config.yaml
n_layer: 9
d_model: 256
n_experts: 8
experts_per_token: 2
d_expert: 448
d_shared_expert: 0
activation: "squared_relu"
moe_layers: [0, 1, 2, 3, 4, 5, 6, 7, 8]
router_score: "softmax"
normalize_top_k: false
routed_scale: 1.0
balance_loss: 0.0162
balance_bias: false
router_logit_norm: 2.0
init_std_router: 0.0397
lr_router: 0.00105
vocab_size: 8192
norm: "rmsnorm"
norm_eps: 1e-05
tie_embeddings: "early"
optimizer: "muon_variant"
lr: 0.00239
beta1: 0.9
batch_tokens: [32768, 65536, 98304]
seq_len: 1024
train_tokens: 394200000
steps: 6760
dataset: "wikipedia_en"
Below are experts of layer 6 (counted from 0) of a mixture-of-experts language model. Rows are named router (the router's row for the expert), up (a neuron's input weights, with its number), down (a neuron's output weights, with its number) and show model dimensions 0-255. Each number is 128 + 32 x the weight over its row's rms, rounded and kept within 0 to 255. Numbers have three digits each.
Before each expert's rows: "comes after" lists some tokens at least twice as common just before its tokens as in all text; "comes before" lists some tokens at least twice as common just after its tokens as in all text. This comes from a sample of Wikipedia text that the model never trained on. Tokens count by the router's weight.

# expert 4
comes after: "\n", " |", ".", ")", "3", "4"
comes before: "\n", " ", "|", "-", "==", "The"
router:146153147134160164095160119101125106182128144118139122067200120134120117120136176145073137149109122086128119101173158141112110125088194125100141188129120063123141157144116147126074124153128120117126094117134152124167113140101146089093176188145163142077146113137119122102086161113184151087087174067116080127100107176130096131103117140159120136099122088131136085139111147180117098145126127054090122094117112113127047138098130130139142095085128083152138132152157140090037151172125193099078083127092014075103124130098091126122152109102194144166187091109095092148124081038132115128120221124143122163120169095147084183144099095117135142074139140104168169097125144101069053125124108188192153117115126129159128127101122121099121093144144103153151126120140130163156191145154174
up41:123135153101129102118123127141095191084074109174113100149161080134133150084179123188201151157168134127182059103099127173176118117114167112090162114110116179118156106106105101155111103186177198122102108154168099176079138154154133093088084121129128096139098134064103131215161162115132135125114111166137152170101157180117145114131126134158102117145170141130099180158096097132104157127129120139122106154135095173181138096120148182142120171104085137105115115144084133143132173141102129067168101124182162043110140210100152116116095120124129098125154146164115152107162156093114075130127082131153086183150142151159088126167083125149171066123090160151135085129097148063156081117173152154202150096127184144160123116121132174212094139084092139140108149095121170162164068121107166
down41:162153101112105162090177047145114096103155180163142087112114156115111171142115149154119148159083030117064155107119110113135218098094159115139147148124130190105109165157131150110131130032180136122162134151140144120174091133086118138140061104164144160133091126164108114124136111123113161156126115096147138097159152147173163121121154102137117126049085113109127073140066148063124017145137136131094163176129188130132094113159078056103132164105121149114118071069151156091056117127140115184092156115100102117091134174166111130103111140117120151105148105062157112116122140135203105191140168083076132138148121119130167106073145181102128140133134184147163078104151093107115125154175149072110155181131123126171144159169136132129102165139109160135111112138140146101100108144102162
up42:093164084150153164155105116144174152161030121106159082166088068143172098080122103188183069125116080119150139140131152098106138100187134161132161137116138140142106150161087147131142121169141100145154145106150081162076111120162127110074166129122122136115153129129135120094092060133161116114110081101107128118122085098108173180121175173078104139145199139122142145175114125142142091083162178132148132161080141108137136080099179114140199113078119135177147145111142059085088193137101105143185073148131153091114149165139120127123152157124132013133171107119099149099112185147108162102179187156141138122121146146093119102080159139122156094072091101116104114121134129077101190132120130133082091163147105088133185138068135104154110115147106090132139110185059104081123077083130148
down42:118144133105102071109118132142030042121139137108147117159154095147078116125149112099127118119162119144121133124137200129073116086099197089131130143129146083148091166104141111146121104104130125101113127153090080153120134094124171155156120155124132174160136106134150137106129106004085097102135174182145131143119123151128143101121111073108164072234158090078097112176135178129091138181165137112144072039134103181120108148116113121123089166141166137103147097139134129130161099175172090094154083127115130135113136132087142122168098135163140143143119128121119065181090145157132121168133149100132173119159182135117159100115198102209141112135133123114088131102170171160088088094050072160093159110143113134094143139097106121168148147073133163128140091107150154158130110174118227
up43:096150148079080138101140171113139157080099168159078126109144192124087139135105154161138106110129157121134164067179110052115151106141110071202145084138194137117181137178152093151113128094161077108057161153135086125118097133069205116097098229135147133109111118128163085169167158113154097103104149145181088175111100118099135149117112134102119107117159140170145127093133132113161131081156103145137082140193132170081165179071078082132137139136163149115128092159126093130168104106181091165130142110116095123134156142120119112207033126110103123139157084133152137135062132112182124102172118125155131136088131184155104170131138128140104183165122080185096140089127151099170061146130103138127156146099181113131190124156109116129126169107111134148089095118116066165130100150092151
down43:084104074093125148133151103164116131128065064144174115165099171082132101141122197094128095136125129084140141108090148144126160114095140134095088190147052141100101108102193096142198113138085132095162195141094123106099124131166108109126167068114129127131156117139178146071151076093132105142138123166072112122155128106146061097126167117149144067091116114125185174149105140137136128140191130137151101088150138116197151117109174140084177154131111194084087134088102118179122112158186095146175069109147081051114144072111111117136120092141117110116120179095159180138099102158163131104152162096129187063164107105198141123136121082119145112132131101148157155122141088099119185116192137132099158165101080128113142165140133150120147089153109209132112096147136117173175118181150181
up44:163177186131100074133103161098114114132083138094152056122146151168177149123123111116135146143173042144124122076143176160153161099111098159155145138087144150097117100150131095124127109152130120122152164096098114138142130107120101100095069106147139145102117145161132103119142127201180142120150129174074113135156143116125139140183157093078177117180172050129131064140179115193060154135151134088085153155096149103083170147190141156122089162135153143140096120170165087103118115129139113154126164069112180067171172203146125112206157105151120125116112168172081128147120183138139118062114105124195099102156150130127106092107110083161104127130170180077048113110070112103156153170107120116127101102151113105128129151139181125102097119128126169117089131107112138079057109123162210
down44:089110133102217076128167136148124110144150145107106102160139159105130120113130179168122108100126165118094140137147122111145125112130127166126097103164084103147046093136156187151132109172118097104119092114154105125103134081180176188186146161115093117170143068115081177151088123137107114129143117116139167122087110076115173132179065179098086053107149124120105114148102118076176146130126103112147138125140138159166135131086131143165154111067166132127105108041131104062117126148126138084138073060155065044142182108182100124118113114096134158172154086121153100181138062177161196123152149158100124173073115129129144166161068087119164092080083141118172166113081147164096159143141090152136126153161123122089091154119107137125181157141113151121113041099113115101153120165089129
up45:166159123186124129074133079101149088095169122126117165138136156155114154106103146137202170092078173088110137143118140088152143176097099148153150104129127158121089140104164061089085072157134159106119150162076126141125150196145164165104134123147131122076083132113142150101104069137131171177125103125157097152101061092077097174120108086124125108106153121181140140089179160132116097109163119111136050169116066109075106144102114137083133129109129145148166151139107096083122098146055176110141111135194153154105172123103139057107130126136091126140168089116134176173140117148194153149110129148120156149127131097148066138099157202096118107176127157088084114125232125162135109188086123183125122101081122190120123094134166108178162167125109076064176156153098127139093128167154125
down45:163114097152117165157145109157124138117037155114140152119106094098109091149165151143091098107141175112163135156113166089105145198137126124135114135229114089106111108130132099099198153184141155110131122119108085167101085158136148087116143128123083074115106133130119202192091074172164131093120147059094129144114118134194185148122172119074170172135119091158125127151076100107117101139114103116099076113161110081100141087161157153106138128144121149177151091095061137151087113068145121168046154082106086077134100101147153151178133143120109113164118171110111136120130160150095103130157146130148120134100124094146207188138127094172110137175191075069146169157118136125172121210110094151149144093129107105109096117116103134067084125103165090174103172154092131089133108156102181
up46:136124191100147148113129101132162144170072153171100174147175097116203175120145121093138101155120123108119170119242099181120138085154157173152161103091119075146140142123086137150202125153089131070154115170133143102171081164088149132154161132137124117101096172127117100111077094146106045112149140140152172124102146097110123118104205140161117146143098101089183086158119132125181106170088147158134127124157143081095139125108183099123133136114161078113200087156191185084124086161150096142085179071154144097140103109133142175161126075089163139127111094144151086097123118137135117142085143138095139119177173158134119164143153160106157075088111139108106144116143055169134093116135167188155123135103102143113105111159079064108153130103099155067156131052100136103131121102090074
down46:109063126088144147149194129078125125135175146077187142106143055094107084079133086099144178153094148148141119114113203091129113127116122118078084091105172067143129196112122176145103101076107143102124144162136131094094121098080119108130049098097112152159097129094131161101139163163165128144088119138102112088191106136142122159146104113157099070137134138129101139185081115138131149114129090137148101104149128155131153091147104156178166119168103123155137132152124125161167203128112125091085168116129098114062127140128109125116137248187156093123116169078181127137178162071099168125140096118121169202117111101113083115115112096147144160154141134185115124103106138082084110180158085082122158099152207109158133155157158105083150121118146168166136146170162161144064116136187150
up47:070137107164100176078114100136132124152083085176175085138108105051111128109152118128131072144078127154096117162131175098144111074111158139111136135158080114102153138103105060138132110134135161079141143125138112191177071121132133131096128167128141052092147069112129104088136148122134133129125129113086084075097132145182140103153157151082082129180155147066173106169139061039123110123149111144100152134146111164116208101117065141160099132163094107175087140088124182192109154186118122157151131089139178112192145139088109157148072103129147100096125099108090121107151150220089097124137154066132124146143143087141070104165110142099162178139135095126131100132142142178136097151155136148148040154131088143134111133147129168159092105139134112158177136144105065179134141173140176
down47:188136115099160112097153150121148088148106151118178169145154148172162127154098137142082098106179157091128183120165203194132135103109104124127069136124117156159166102118126109109112100163130092107150136133095095112125105080169105095156100130201169179128139172067106097085064130110080103125185096164144137141119173092181153150105116129200130186114118122100178124082148223077149161185103154144115109153129208147119110118171120114176163185132126174130167131243142130132159112149092078115102079093106108150080137103148113116149121188123126163147118151127141135100118154134182139175127090141140083129132139071122152138140172137145093108117150116133072096170084151158167144121112099102142218156138173094143133082137093139138170168095120153090161100114153145118081161135168099
up48:135046099091090140155133090172149125126137061167137103120133125167146113183098068163095085140117176143079099093156223117129101119166151231129162123113141178108151108111150124110128146098085097087156124103136138103132138107114164125086123184123167135183228166091154147158088123115097135221098109141097154126138116112162123104154073122097122153133103105117134144064147136077143125149077199116089113081060168169128142212063173159145119101146132132136168150121131093135167116082157105115111115087153156165127169064164128079146142126062130110139121171176101088125132112183131105100149162163160123099135089151114117153168172148105136134117128163124160068138128153190155098084130104169122160124172119150126121133149182140103072169148108115109129128139152151163130100099107101
down48:123215106124126108080111136113078185139060148112154123143069097108151134145113144125149140130100191136090147111089160124118158146141104186134168159123149148129117140149115171121172139120119125163117128133121115120093100176089137106152111164080104114161110135140112113076085125098156063116085100138185170115109139151122153154112142139116090135104181156131225106129200149183058145134144108183138123149188136199117200140133186142080090128147074169103113063093144157162085110128125156050110145178117114121092152159091124157133115105121104100145102137194185126165145070123127155076187099087155102123129044125135186073087137135171114116137176142115152125144085133081129113076092159199109152141149141128122111104139146085132133112113169068148102154124187188100131150163164139

# expert 0
comes after: " ", "0", "9", "1", "2", "8"
comes before: "0", "5", "–", "6", ")", "4"
router:152129186087180099135123114145083095139138146159146118134110060080101179095130131101142173111189055148180142141164148151084040136140113156113147100119091200091115131148136183134080154110139141113139135106110090087083088106049155071134093148166117110095083084119141147117099156046179089105105131144140116125114130165138155093105103180136120125143073124131111156148119130107190107117108129146144125132108129150080199152037131079120120133101162167097143117097166146075111140085119162162129116143121112089097116069112124141095143056103114159089167134141136109095126097145164130109128141140114079180153175119123168102108127142136109130177178110178099104090135205130078113089122159067138114110199186213110126064092104103109109140143136093133114127147089117064096114130085132
up15:144159133141162104108096125132124135104172119124120147127158130127114101094097143084160110105084131126145160161092157124190138136162134179150097170120108174166154148130143111146091171090143126086093194062191120105097118144177132136088100104054209137145107146111109079140108167091114123083168155118124083168158097118204144087129169131115126136154102031162139083101132114135105114136126122099152154046111146163087098146079051166149077083097176094121153103173142159092152126101118093173152150091105093107147125033113062144146091184132148124087108109127129125104143125182182166191107106085139113158146143142143110092141149112147098115137138067175172147143129121150107119105154081117056091138150173122153075144082096058147135106183130099106152184161139169144162098115102136
down15:101111131098165136117129112068141098180136091122145156123116108115124137146150123079086103168105111093063183079164082162149143108105157137059157126118115127093142110070078136144118137127099122118127102121152178215113139115149182151170113158140108179119113016135193134101136172078145180085143145173107138092168118149129140146078039139095118137076141141147129102112144132089114147118142126115141108095122103152172123107125114125113123145120102113123113186146135091140134097139155140142056192135157097105124125158117103110173217123117189151161114128067061134093149152165094132035113173123100123109106093149111190172141145098091153141120120163123117125154114156111119146143109107120098063096113174138061142151133140204091116077082173097063205150084129122149100141117180127
up16:099023076087150110055066142162138118118107136145066152121145128123095172111147114121127100176169163140190186120097102156107160170134138145186153192115055174108131134235105149149137147106122124140138067148122181136117122088168064118118093093085129141137135147186070151146146090145207157129115154172158136165120120148103126162109102139093144119096138109161093094194155106135106130131101086128107174146156153127149145120167144154153178124179159113127111134066158164144114099108137098125142149153103126143099094148146185105182170128157071174118117178143076107144151114164033127109120111108121136135189108118100116083148118097117163053084131080075149152150119157139124130155134097147082151158100134078085134086145148141077191131143102126140090077102138144096102140137123141
down16:164165140188076132084126139113134112148141160132120137141155156156159123139163163134113123142047102149112084133137158188144119148129086064090117114073112126100144095110102166132141158110133140115100167145158073190137148187077115092068152097181109143114147135064122094109121088133101179090101129116180153118179172118135118127088190132137111188082117129067138146080095120171167165120139120194126090157104111108125171100064129101113176100085141187135207090115130113181128189195177130125142163108086142106134160086097112132108091120128171146136135079163130163182073059159101078092117120126103124140102099150069141186060095128124126140097107168104185133109112166157120117128134144144082084094193116170163121171186063144136132126124144139155145127137137119139073131108067132
up17:137090106091157179165142132170117094102187133161141094140059100086100110104135063127093158130098158089162133151140153122120186149193130102145120181107090156120143125136065117131171104150098203145119122159174136096171114176141122066146147172125086164093228120140114082154136184097104134121173117153148117080159176140089138178130115123153194097133133112089148101111170154105179097155158157113096118180110142194069146069092149121098170112159148165112124133115103102129087124135158129134125126120091074138105148071113077118094174140128091141160171128130131105129153089127104068167164140091197124164177059110101149135144122083147083146166112130089137134110150145186179158083140181169137117144103192149116111128161091148154181122172155144120143209134129142150088147149075118
down17:151170158135160117147113079063135189187087159170132190135155110072101122130119098138113111127156078154047123133124156104118106127177143120113098141094150121143142168173109165162104132119128121182100119124110164102214154144175134139149128104118097113150140110142093186108117123133153163143145151122149111095109131139204092122154110133101191153105161166117196157119112098088108151174098107127149098081099152159098103106108134069134185095144088095139096122125067103101128139053075156112097101155170055085187099088057071140115123134140134080143106174126143132142174191115164086086132112149116130057127154159162144142155130142117131151091158135201138106113178123110087118129101109105137098154156135095139154072116107147110067147136118149124155167250102189134110097179139150
up18:122124123189097126102171089113109158117056136120129143179142114160173112151051066135141156150157165163143164115150121157142147163105083119100109120156114087076101102144136129119136166201115145110129117078180140121022058111106116157123144133125097121157122202173173089136095149169065164138123147114079107157140098131170138124132099142155093142130095160177146076153121109140098146090151176126143191084186164178163187093081093155094156168130103090111080197129171165134136172115133119124129081149167161131090039107113119117144125207104118090187116136131098107096137120125128047113126095133131197130178099142150094131131147141088062140180168101152157156108123107131137110137176129138102135109101067073134112119169162153165089143138128128152127113101113116102076146157149152
down18:125165107088188185128106125146201100074196130124100135183141083080110119154154207130110138156147113136111134112135102114152112125172157128151168158082117120148109140157109157097139158069122104103128087117126118158155098145137149119140137151143128110130189108155150112171176123151120083135141086158210133172100093086118160142189199061149110092137108132145122133128136130177165101162165115154105128144079126142102069109153134127136086158100107112157169198172117112133147103153139123106100138145149110161180100147123107094139150123096124206188112123061117160210222127150091143066055180134123149139207124136099123166097114104080164122072155198101189081119154140142162181146094133165148124093099137165092093104156176090123120113111136132110139154167109068159132125101101146
up19:170060174128105113147087151104073111116141129127154095083088103170154137168097142135118194103162145096124143101134170164138158104146130129084116164100111149129101119148134165117093142118119133091163130167112148142165132126052164178111101135143132145083130076145156161064145114075139133135141115164136206127156104138134178134083130119120125162215137182133116108142153135143182098128094134100096065086075091127209069098146145192109080171140093168088111121137137106137119106112163086142137110105131136120138166100064118141123121154118079078142088111154128091103131113096129137132101178099148144151129110182096115029117138071118155105085052163167130079130144168203131141102096133153183106111087192108153120187126108119111064075090088097123106202104117079128158117161167107
down19:091113152173187176136131098142150087117144175146124134146164072159095124116161091142105180139161138153091131106145112127094098119083091142091154129091097107180147116050172073148111130085115147134123160097151173133110149128087124158130111180066080134144158129166095126096112170118139116194090123164130156164114105114114103145125140170119212110125055156082154164198114061132177178174110139051148169142155138150083121151103165109110170171174099144144104081130137123122210136068141109097168116094109156162110149149081116113081095128096116101173098152141094127082118125125092095138170163055128113130144082171153144083144109140126172177106125119119078119080112132143151139075107155186106124078134139149164126102218126126130106118090181147188197088105166139091103119108123132
up20:106157118173112131059073125150189106112087123142117084148166173084097129110088146198135106104086170100135150163105110186172100171129117140095131134083122125118100125097109149074136163119092161146165114113077112138130156123158139120140088151141118141140105088189054114127086129150073116149058108134089088157168126144138141112111118111083133152115151095081093133144121131122132171097085151123117140228128132101149098164134146111139179131164135076160094079126159191119019183054140124124107127166037123136096168154076135110084147165164170120160107154160134122139132190140166186141119073098163145113132114107087088109087129161090097167155150142166105072122131137199100112148090148116100160169114127151177125172082107161162129104105062118103097142134180112152105138138111170
down20:086055092101125130118121145082162079164080144104145142138104150169064132101110142146106114128098060134120093133159102167129120153144125135133118073187164095113123118103123141094064080128149125152153113119139111099132131188155121098102143085119128095148162131080147072135127145133129099094120109120140158113118144086197092155085134100114129160145168099092132073102157114142170087170200163104146092155119071135104136145105115098125104162145180111150113136118122062164115116132117127127161153130221117082126098164106029157132151112149074107129205135110114035156137084128177137046127092158131076103072194127163070095104121085128132116061107114157186101191149173113178119104088105121169113103126094155157179148130134138120186149112116143150152177135113169139123142168140060
up21:171124142109125113094119136178079105059177089102082102126135154124123174180132123117132088133082143163101064118115143119143144138140094117127066185137170108187127049115144159146079152123056091152102096170109101131189140088139148130174174187178110136143164113140141117143156164169080116174123186078136168118120100143148076116147134154169165112148090100168113112072096123171082062133139134149095187139140150107100095063093090133158162147113059100118129132171132117155141137129136154107152211217077134158116132092146162170115141144173173064153169080084166103167138086067084100123161100164095189115150127092189113122100109096122146125153092122150095141116097092186090075102159081131151136153147138122130165163127128106087104127133172088100120120130156120119128122149149138
down21:191179112148116105131139104169118119138130168134187113170117141139133122126135126138145166133146125181106101142128140144169138193102120121137112084086152157083159128133164086196185174126148112071125154150171146043160091128143139160120140128119145149097110135176125085148106152129122107120068143090149144134152073192142196132126179102112127155171073129111162128094131128128210158117120108155145147154133162101218107144079168147158136156120132201109107139119056165153163116146154083128157170113118099187058132111106147151088180167152125130118115202130114126156106082146090092127145139191144130095149221143203135117085128135159089135132096124130129121111159112147125171118139132134149153135201096180082105094128184176108108084102129082176095239119110127145087124108144130
up22:115102178126108172086130112171064077144117081159085078156168112151113162105104122131053190136137173076139110163119138143134199138125127140141051127148167108117125206102124116127146135133120084123101137092119102135183141143112127070121099127131205114109096165148128089131155127147160134170169141154046155082141086134105140157104121131126143112170112130124098116127073136093081156170115180108133133149132166142094113170167166107090098108142141126099088191150127112165100166126159115150171158111138107110073071217145106110117114119122142106131129194151079078113154181087061076136129100126110151151126119133121101098169200156187117123134158136096150112095115190145119099183137134062065185121163144149121115077143172072096094139138105121109075154085134100070184109156150159
down22:086174128119060087097134147119129124139164187128125085067078141064125099093105068077245136140080122182135094170181160129106126116102130092122110147170152144083121129100066144143141132098129123156137075093134103137096158159108120129194017131122151087148168151115091146174101198086105113145190094134152147106139170124085128075090117114138138168142136212113156125075124105143140115158113107160128132143096088147073089202170132097137095142122168111124123069150100122135141167153144129150125122121120157162129147172080103132155090148103185172150133162110134128122073073175152111158134084074113153159065159168141137136126074130110113142175073135121144205144104178155107096143139119167138142112105147137134088096111112083127146112132126098090115175119116148115163111068114148

# expert 6
comes after: " |", "1", "|", " (", ":", ";"
comes before: "1", "2", "9", "8", "3", "7"
router:173122122149103145108151171109129092096107056121115111059122151184080066096170122128136104102078145143143169116111139094123164202122121152168116085177125052128109098120067088141143135149086119095130066098188125153128131130117097082124115096169126080171145156157120148117083124140113117143127090126161175174096141092153171154161131128075154117091135135117094154113089135127170072192091075143151121099153150157147179173120108130082125036107083104144209203129146113163159123147084120086098143151098054135176100127134065106124107144084180126196144155144146079127086133157167174134089114201119183146134170101093100117146141125097094169181114127106112152121120159097111114111134138119094106128084113074144184071127136098157136128161100129064156131124162103092099113137126096
up34:129104094136141136107077067124120141157179126182111143107084076099109166090079146147096153145121115087161162133100091148070147159180020142108094172179151165105128133094132151095127117122156112160104112121121099163088120176094184115148066086083174149158136112118125154112130099123127107169170138099144108144125133114141114173140145186120119153239101104173128086144100102128146151199160132174182145122142111162130092130146103143185092167123147082192132154098102137188175112152188172179149123170137140183138097081068080140150099119129132084122113140158147108096169137136084130092137153145115152108141161103093151164072096108120169106095132116079155176130095178110090031102085112110091131147088135117119142072184111153136144096118155172116111136159112119138135114063146178
down34:159075099134124198109143101124127090109112095104063070076189172075119146143164165073091181138091162128110139142122147069070133109159149096156077123086102105127143118074141076193125124122109182147134126128134136114159064107145095114129076174124106109166199154116104120138140134121153143089034163147135123104112145102094138134173151050162146147132110091100083130088109124117133106132138088151094163132085171134099128127119143154155102139122125190109131111114172121182073117156097168133117197176083142104159129070129117137128144138113144144076145116155174118154121158124155134122128147178048103195122094109201107159149121138130134105127087126119101149142085136172113149153141121109132123107183156111156151079101046178109151156224130092122150103116094126096133053068087137
up35:116096062171088081166204091117165147141129136110094096073066180102110118174076116159171162128164176105127122114125079075179132114142109120129119120136071129162137152140095173106171100125144208138046148122125088129134148098157156157143140106097130147150135075154146129055083103180097176131122109136140088098116135161158122140178194118162164083160168145150106103073169119161090172130109118093131115106138143082126144152169090095075165156083184041048136126130077133110122117128175161136091132135096124138119182146115146123131167156116121076160159151134127207148147118108074139144132126145118143141127108146095196149148159113145103140165111147084144142165121151095168106149093072058093069153178099146142180129169086169113108089104134105113092139080101160104113119125140146
down35:124126128218058198104173129115118139151191139104183111077164146097202159159107168085107141099137166111130109146086144104133113118184127129154148161215114124075145158101192186134113115126142126105098145127149121098122095081110146066144057125108105132133145103154118104139124135148125138080115102091076074104131172095141162126119154201114131117157157097135174142231109088089105158122130160123123115140181117100129173108107103094139113153137134119133153150171177090135125131089153109117103144108166101081110191105149143132123155095195088140125069114139080165154127151122132128093090145139157132101087135069163142143164162102150072118150138139080100142096178179108073139139091148080135130082102071114142094091104160093082142122121139090176136201133144092128210128152064159
up36:103124088123146159181127185141120179118163098168088144150138144163094100155106071105105174085148122125171118065099096192100095154137164110151166137073149179167119196098070103086133136103088166163102122127100104135128138090166102189143136032107129148087130148128132095185147155150149140159143102123114081108158106126121154099156116116089017158133090139086143141138089098101090155114143149066126105104168129159093115145145115141124171101090121179076129127089196150147116143092170047159140136118207085207159148167127149114124153172045103144100144126135140143110085152088107062102137137171084102134129150143122131106129112109119129075162133192163086125095084109133120106082097097087131131154086122165107153160106120117130189104144135124174114161140107151129069132112167095
down36:123143125082095136107069112072076113074128078152090134118166138082104101141093127047132131153139130176065162160098145106085168128110096140098133133069083104145199070061165154134183136102105095145133121168096145107179164153108091147126114167165192159177107131122150128147131106074108097095148142108093181139111111136120125156115167144122101103131160078117138140216175109126160162109161161091132141193113168120131081143094173145142165158110103068154122170115140120118075168125141144095093176115079145154124103104119109115180094126119082148093132138139082106159086132154116159109063123157119137162123070142126112164100141110147135174096146161179136062163173159174120182071138113094141136155080154129151076119094117067131167163126157093158101164097106056111133173181176124
up37:128101123117147189118141086113142114094103153119105128113098086146148177124110134142069151147067093163116126092094070120113141090165092085153132085138150121113194148140095054069143103107141134175140099112204129125174138168148155121185106205114106122144113131161106155105157138081150114175161133165069148091097127156147148063099150140156151190186157144175169186114109148148055187081166178114138146107129106091145116139079110148148124085107125109162062164140210127143154110111145093128166139155186179097083126150124084102125169186100150094154167130097109093104130122139137127121077123175174177152094126153093165161181134097133135145093149142137102161131203144070158160157131123128130129134107090060107132145128108116169105148188170167138121138124087115147127188189098084
down37:079096165134135121131143074097106112118202131155177081128117091134138139134136133112188182135148077132138092094135193130141091075155157123125140146134135107091124142146096093169069131113133147104120167113066099115153141119144137136188140134063163160157146138145160167092147078109174144097131127122126178067111080126130042152161147127141161116134166119130143069103101162120126130080098151146116096151169081102094082140176146121131161156100200116122156136082109095153163220085114126106128086140149167118126125149139075165183090142138165174142172189161166134152074181169127131132145132119172123083138160107133094127046123044087186151033137123088110120083126121132118117193110127146147184115145154140083130144122159110156114093170106123073109153137155130129167091129167201
up38:066158082121109140123131121087104152124096099142150140139108094120129137109145116111121116156129128141124132126144166128148131121102112138112141146153119193111127105173143127182149133071140132117087085162054092107179134110162173138103203122176110103165132080154200088079097126170125142121136123107077149098118162074077095094135128084130165130098163149118144109062120166116124127088158114101071139141064097160153175123142112181132102160128144043167071124047076141101093148154080134103102080130157148134162084210183097178149156138081157089095079106120141114163142095064133127109138135116137172103087135068136126053130131128165130168066169121132150167123237134135105146130114168171166142113041170174097116156115157109152108089131167089142125153101131182115123129126157111
down38:089166154089110136126144166105111185139092104155117145135140116050133130167194108111148138093123096099138132112147149143197062160150199132130180152160117142129132111069066170063121149100072075144153174103132078120112113092103142130129167107110129122133145127104148120096129124115093116114101115122108120144116100083118124147127137134127110155126160092197183140084064141153179156089098136079126145118113151168150122124111103128108106173110065113130135088158119141163117123200187215078121137085106165122139096154184132153121163151091078156127181131164110098113086171116135150159126108118114113156105172075172137098176102056180189114136112191095155084151097154161101093138182070150136071092096144159133111118160118107154139156103144222135086159056136160172164107143171156
up39:139179110102162115086121056091124179170140108103101102087138073132144108096127159110137093120108092122111138151052119125108126063132145142126117175133164091176061114146088108135117137123146109116143098108112160144188090080108026149138147139154137114104140144124179085122142173112144136148135106132110104142102109139115195142114167136061140162207164094144142049177101089074091163138145154104172096140082161156089110134132125147128076178161240093087114168091173084143132076126101120065108146167153162107107174138158177150146140080126150088139118145115162115129117093135177144107138113128104170158152152123153122139114117142103095112148147130119172112072086150097083044129133111053161084134128164091152165106149142148194098079152145122101128189136127144087095145123093166
down39:075068174154110142142120118154176155078126165147126202107106150157154123109123152164098152207132108158112149073141126118105138093121126105120164113101161154149149115084061106109148144132134121124116182133141131075063140110166166152081114201154115173148124090070097141128158127118186133153208156149156149085080143089151095102119138144133073120076065081193102151115084106132161133120171108122106164104132095151119185113174133156089088192115143039145158122133122124172112173099149099126151139138103127120136133105177147160095143130094152125104115095133129071178101087122132113187125095138143177137049112163075130093130110134087098092107082087077127046173177078144084100109168142174071121101142074136156142071166113061115164130132128099116165121088120126133105114127114151
up40:099105140210069131120107045147139101138128149117167153146182150133082133118147168154153134129096131110085119078101143101111115096154155159077128170139160162100103129088131098069143122118100083072128064124141159154125123145096172139105209157122145117150113068111093154156136120063117133072052142143181148159146125168191138086146139172117103141157077130101111090074119146144092157085159137162123110119171187102093120088171131100087147142097162181173174094111132128140160042092107134143143137164123192213110065144091102107114132145111073159144115099120113173152172155140117107146158130116125102198157107113118037137113110173098111175123115144087147131159136124122128132116087144114133096119156125144165147163127175142169175108099160155167083127137110127079069161187145078
down40:104070122121161102136155113121073132141158121106143097113169104093154134099100132134124105125159164112120104098171109117143123108140162168128124103128150097126144143088101153099115117151126148118133130096121051109102088128120110155141122090136126124118087112092142152136097148093105178129179117135096177116132155071105154197139153165101128156070099107107176147147101166056073120134045116100087116123177134137132101143140111146119139154107125123164170065151138171167081133086099111138180128117105133138153018116041096123124145125092119106127110111103132185093127107116151158127110105221173117124171110110095128170116175154096139153150151150056143131164099042125113189216136110113145045087164110118086148187166147217150110139088163149203133138161109192123074117110079119
up41:058144107121169161095106121097148176118135152118160172156136113110198165146096160111166115080151115160119127154144141171099112118127097145164164106124057171143192114147106113092152079136087144113164088108128088113171126097129122164191054092097085119118146153093113157133160167109179119101063181165113130140149116189146138076101175161190109094132111116118112150135197149110166052123186190094136089158183167089110125079107096135129114129111090145078112157114187158140116139085142208093176074184137121174130092084133112167131104140138097127109060115107133111130081163125131122188102125122131156093150185146106119143112101125154122154076151155179141125097077069170155089137113093133111175091092141063113132105105184157161153124114080135185132141133172142092127145095123127
down41:117155083157142181145140130124137128215097187147138174149125138090128149156091169126125105141092168138144137146134155085125106105101159150097110171116108169177122088136109150086145080159179136194206103184153120159089120143101087130167101123121154158105121120122121124168115101137166126081113162138086143149153082100120164128058136100153158073149135085105138150150063120142093118123086241143146128084134095125086104095172073122114176152071135148123099104175088116170135104167118121084167127152122190211101068200142154128147151148164158115110185155172128159129099146149142114112172131086091107142083126197130082132081146170151093082081119112088171107108166165045102123083105147108093131151120147097145104105117151119091161095158094117097126149136067112083153176119139127